From a checkpoint of a small mixture-of-experts model trained on Wikipedia.
Experts: 2 picks a token, 12 empty slots to pick.
Training: a variant of Adam for the experts, 283M tokens.
Below are experts of layer 5 (counted from 0) of a mixture-of-experts language model. Rows are named router (the router's row for the expert), down (a neuron's output weights, with its number) and show model dimensions 288-383. Each number is 500 + 40 x the weight over its row's rms, rounded and kept within 0 to 999. Numbers have three digits each.
Before each expert's rows: a language model's description of what the expert responds to. This comes from a sample of Wikipedia text that the model never trained on.

# expert 22
Description: Field labels in infobox lists and is or was after article titles: Coordinates, Preceded, Released, Genres, Kingdom, Time zone.
router:534496465470480469503437526491495474436546547431492397478499572482515479516482487541529528523466474524481457452548506520513515509509488560492496493613538469448498495525519472457508459477506562528442530519479497497507556443544524534511500558443469456501537460554543451538517478486529500498
down0:496540427483453545493525464456515512431516538475480534414478453547520495423521541500542517473544482470451540495518499547502504554450467516412544556521553499512563437522531529496501554447472477544496509440462441516516433492487469511491587460456484410514544516434518436482450479443479489480

# expert 5
Description: Articles and possessives like the, a, its, their, this, mostly after of, in, to, on, as in "of the earth".
router:567420505443460427525469538473474429457561521504521426525546548478480508529537470532444540541520455529483464463532535551526531530542569561520489520576462481474547526415539478484487485481562545460430522454485500443524545520537477534513492505485490510445540487597518458547526469471491544482
down0:477546578490461551501469518507492483425516540428455526466463539541507483525419534511545448496579516508549482529456529584522533566523546516479479534506529468528537521509458531496547587549503477520502602512555553540521419474493503487530478495552555465535554446483520431500500441481479483475

# expert 3
Description: Given names and pieces of non-English names, mostly French places and accented letters, such as William, Charles, Van D|ijck, É|c|ouis.
router:549419506468418505478471532465435487458504504461498475500507525487465493545528421530430538507545544543482487498528515476546542566514510506502471531534451471473518563447480471483503481503548521449508538448492536486541537490543502535516538431446482476401534485541529487547502514490528554436
down0:502565538470511492415577484499509456501468441479497514477423505536515442431482515504576481519443483481489573502474560492530482536570470518397566518537519522512474533505572579552547412532473561568511478469578481486562477505502532477481531511561535507424496482490484540506520496466443505502

# expert 1
Description: First word pieces of split words, often right after un-, a bracket or quote, such as un|ac|ceptable, un|ind|icted, (op|en, pre-show.
router:516396463465480469498491544495456464493510509477488466522488515512427499547534473522422575530461472527479512503512511503536534494533513559562466527563423438481551538481473453477578456495586594439486494526503495455530500436494484572499513450446458426426501419554499452537543506514505515497
down0:478522535570544469492489539458493536469468484493443516509533528540487535495500504480400534480441526518491495494501560519579490585490466518515489461542429464461542502592512455517554454509483542514505519452440454610495504578550475485538506455512530509503475470565449470540435508490534518458

# expert 17
Description: Prepositions and place words in geography text, especially after "located", such as at, near, around, outside, southern, of.
router:522482480454414450494464559445488471437549529412508482510540577457485444542485472504465552548496514514436497468534520585559525521528542508573395540530485493450518536399511460442483475498550525481433504487463485505508512481528468554523444477472488479461551479524473435537513489492544493440
down0:503554565484435474527540518476442484499442571495559517480520500541475516457524456374521532511431471564500590421547469491462472527483502490520452475387474524496567484568488528513511465537471526530456546522473441477485513435494513488577488531495511520524467486396412568479493466545503539482

# expert 7
Description: Prepositions, possessives and career words in biographies and sports seasons, such as Led by, earning his master's, senior, debut, goalkeeper.
router:539409488494419475572514550499478446469582503518515444459530514493491477512534434562472548517526482494473457470535535489476513552528557549459494517558476432468513518484584455453499425472505548454486506434473490470521528457551465595541506488481480459437526468537549447528535466451495497499
down0:492509488489483467471537484522466486509434480545555498486462438535477469520462476489437474443491469607522452522528498436536504447486487492503521506528475500518458469508507488543446564449516433533465412517458510442455556561473480469512514531490415482469463502462523603541464517503539566519

# expert 10
Description: Short consonant-initial word pieces inside words and names, e.g. the m in snowmobiling, b in rainbows, bl, sh, ch.
router:478449500493519492495482510433447401506537548485520441480530566523401497547576457569459524531507502514537523466510535478563535517534526496550482514545473477465527567471492529417555471477514533444522536472439500477481542456560460557472472494467507473481507446570545481509531464451525580522
down0:465496534514548471445502453502536532537526418613588398476497467465523483561413486477561452487491504441512498575547487560518479452482418496584470536509513562511476501451455565460445489545497513434517508551487601560467536483527524575454540494479479479536564536560526540565503503514506516533

# expert 16
Description: Commas, semicolons and opening parentheses, mostly the comma after a name or noun phrase before a clause: Lawrence, farmer, Bali.
router:549440520488453476544503545477486458448536543442567496511490584461463481561520490538475545516574487573499442442503515530545507551525515507520413530546512463477502566468527472478515478459559527476479537476494568435496519493528494560461466505434441456469562493501549466534535490452512527476
down0:517536567524542505538504538549468527409437512485514526525548532466499518503466506496461564453528508460513580511575458471496545524495491485571547500533479491537487542537533578501471521494507492494503462506468449513541551501460479529440481474510482546478493457460484445437522556477493416518

# expert 20
Description: Pieces of Latin species and genus names and taxonomy infobox text, such as idae, ensis, aceae, osaurus, Binomial and Genus lines.
router:538504482497478497477485516476485519423522554501534448431491544491468451542497465502491587559536503600466501458519532492479530579514490494530461538541461529483477545375552491466506479483490478471469519490470563475531490458575470552494444434447426434457552449536521509495537552470496624447
down0:472510528498544543488538500418529539490507478522471531483491556466557457420433503495527517563432524511469515498541498469460453554507492515521478477500516534486501463424611493547477550513500487533490508478512457500549402486530406500497551572498526521471487409395510509547470402537480522473

# expert 18
Description: Number words and digits in counts and measurements, like three, million, several, many, trailing zeros in 200,000, km.
router:531464448438457447551457510486463467457567522521496456462519486487460501549520484511454534533563462514436433501564554519548490515509519536510418491605525468482513540446507462427507489485519497449499486460484507422489552470531508517559495502479479461492491503567499448552552535458502537535
down0:555501465401446527512519462517493485524490528538512464494525494520574519468502565481487516490613509496498460423536516562459496497487447482416522439524523513497461513492523585531605542534530537481483566587543499509518556477452524484529571495510562470513499486544534525442498514505490485531

# expert 4
Description: Main-clause action verbs and the prepositions after them in narrative prose: into, to, in, took, made, won, released, attacked.
router:564442526497454472536497545498456450475531542440460470516469499478513480548491466534465530532447520507475512486520522581556502523542534469455451512544503475464512532447481493423510467474551508475470533463481530434525515455490473559538470437483454484473509526496480483502570494450564508474
down0:573436499470475594506559556484506498497489493525533488563549490484472507479488509474487548477521489440442494475477524650516529564454558506533626465534531490498530429521499505517520467508554550448540492487493473530476538486424528467514481481460459480522471482426496523474449530554496516512

# expert 15
Description: Single capital letters and short onset pieces starting names or words, such as H|etty, H|eb|rew, ST in asteroid codes, plus "be".
router:531489430435464463548457531476462467447509536491557452446498543494466443585530445469447508524522436511452486490596521536541530511541575528519457533531465472477522547447537507437506487482536550459492504496482511459499486420523482509506483429452463444433497488587532498541565469453525500507
down0:502500536461531519538466581470484460505475470478446547446500547508576449520521492486535531459477490475411562508500537466549507535507500452484562544479522527480490537513425538491502510495498500516516542411530522519582487498487457433500513561552469483461491531527495488493499489445466568443

# expert 23
Description: Opening quote marks and first words of titles of songs, albums, articles and organizations, such as "I Have a Dream", A New Beginning.
router:562474473469476453494482520431505448486524564475557416502529556465498474564500482529450526562551485529471478419494511516557548535505559548530473520502444366494514584503547509500522482445518562476474539471492499474501553483558456540478495484502473489476508464520492484501504447434534633456
down0:502480552507535533473513467515474549498489450541522527533461489569440473517559481503488460461586544514481447574462454461471447448455526450451435438518464489543489516519458467487500483536430431502513474546436479509484471501471594470407509549502528511514628491599548531411537555425466513605

# expert 11
Description: Pipe characters dividing cells in data tables of sports, elections and asteroids, plus labels like MF, FW, Majority, Turnout.
router:540418486420436430518503554484478457443555569510557430533527537467494472562545422510457512561461462530484441471535531512542513527543518506517470516584518464472480543450514436449487443484546521450429468483485497442507557464519471516499489511480480432492506475526541444512559490456501564447
down0:512472487422494489505500426507478468517556467485519484498511500570543493498464502456553486485549461507490500496491548520422563592560454513491541469476513480519546510541469512528533489521460488503478500461514481553543570530482519536516535495556423499466513549514406510502493518525439458466

# expert 14
Description: Past participles and predicate adjectives after is, was, be: used, found, located, known, built, available, described, designed.
router:504483511464486436516474560466498481419508556456497496467550525482474466552532515513432513539490507561509465498533546530527513513512513571566467508516509500483509525466502456401498497440492514412429525501482534468516550456473511520464415498509473530502540503574496503534527507452517602502
down0:441429529470483482495485566497485480500487433526520467525479542489509579515467466459405518491566485448543483475539513522531543472474427440550447444510453483585478559505464535479566481506552536452504557520457544470510462595477484515447499423488514532514503490513444570518502501498495457562

# expert 0
Description: Singular common nouns after prepositions like in, of, on, often technical or transport terms: line, lap, route, site, engine.
router:516474470516467490500483558494462465469506500480515443454513541505465463510569435527467526506488505541506451482548525513517486525506530518500464524572477492475488506453515436470529504475526505453480503492497526437529510436518484574460468495472470466477525496624565467516563543486497517471
down0:516487546559530565498565549449507476504463611532505469571470469553544525398492479506448534503546507503502487536459451432535495469516494547484480495559570479539493502481483558483490464449509536490508469478495572457543381552492554442537477511524545570505506540500514501436457537503510452479

# expert 12
Description: Singular head nouns right after the or this, usually followed by of: season, film, age, century, round, latter, region.
router:533435488486471491548519536436464487477528560467506410488531546473454495542575451499499513548477459543521452516539481494541523522547517552528486526529507453476484534413524484464486453483517517443427517506513590463498523503491464498485474451431494483446497530597529436530540506458519544480
down0:528487479547531571547481505556475462514562569554488568501524425452520432531497542539475468440520539529572554543462518512530472523537495362471525524517489497428484459477423409450489455484487523506496413517510527454420480541476468444511493507493481452524493520580479475527511607494493521554

# expert 8
Description: Plural noun endings and plural subjects or pronouns: they, members, games, points, children, recipients, which, ers.
router:512406500476442517524545551505445438458508537465514463465571584480475485521533471525484503500488441524485441479500517516533480529531536461508466522562493460466507519481501483452511513496525506428463491509464546378543495477521466505475453479433489487467512520601500505524524538451506553510
down0:491517468440480473509360566502473423475523505539489437503450504498542487493490500572433536578525551518508586457503546581553514455540446541569505528481521525493564474494486435445481485413475429534515573522494445499523498534525512528494455438561474554464518401550418447429514556458516552490

# expert 2
Description: Numbers and header tokens in sports tables, score tables and infoboxes, such as Metacritic scores, league points, Pld, GF, UTC.
router:560464474471456446515495522486443487497526551503491425498541549473487480566551482531460559554510460551470400510546520544498516534526489542552467539578463468475528542472502461460547487470572548492465553488450535456521541496547485545537482494455473465467504497619506452530592521459489524497
down0:530535500472480468531429439528430508532468497442490540473530493472511528557520546539463504493456504470511456512493502389500454516536554523448491496527567510521556496465495522547553535485470486576518549541476456495451497513494476464531477558540473474573501569483515416532504491469516510529

# expert 19
Description: Hyphen bullets starting new lines in lists and infoboxes, such as "- Directed by:", "- Chairman:", plus field names like Studio and Genre.
router:530468459488443455545449553476460478472561526463525483492533564508454471577539452549477494566533481528485440462563527531495545523504506552514470518608509458455490545487534458405521455459553546448425485498446537449526534445508459558495498452448452468483538458504526466529540490489499506435
down0:508533452547497524526504518575555538481492531474470543553520489491496459417506478477516503509471475492603502544438438498500470449461488531538497504525503488426577631479588513495569452506486531431392466457579437515439516458529504415514475457554560529515632557503452496528469549538461573502

# expert 6
Description: Biographical words about birth, residence, marriage and occupation, like born, raised, lives, married, politician, often after was or and.
router:570419473510482463560513536470449469432509544446523503443513496435470436509510456552520569502458474520445426477561528523513507484531577511472415470566501480445488554533546470514467494452528529488445559546488489510514546483548450517537441480467465454452494512546514465578503535442537540452
down0:490468543518507554516591540544489526423511499423530459465510407498500547501430503495491461482471527468477479507511407518543518496511493526409552509559497507482488491543481512492525511523460480601518600568522501485474503443567496516452556553479493596569498563453472534462436519461548501529

# expert 13
Description: Auxiliary verbs, conjunctions and relative words mid-sentence in narrative prose, such as was, were, had, and, as, but, which.
router:522410500438465535504508524493453479456531546474559468475567531471489479532531477523464515548486486534509485465538533565567485507515524488491483507567495437441509479455521451466560486474512506465466539473467562453526505460530475521491428498465510482457540453604571502528550491447522545495
down0:598548468482558461535481522579461405530519421455519545608450512531443529491448480468402509474510542537521541445410553576571517547586478462511558486478458510495476501558488515481624437514480553467507481503483538538499516534559480523455445491514500472423489505496450425506456518486453443438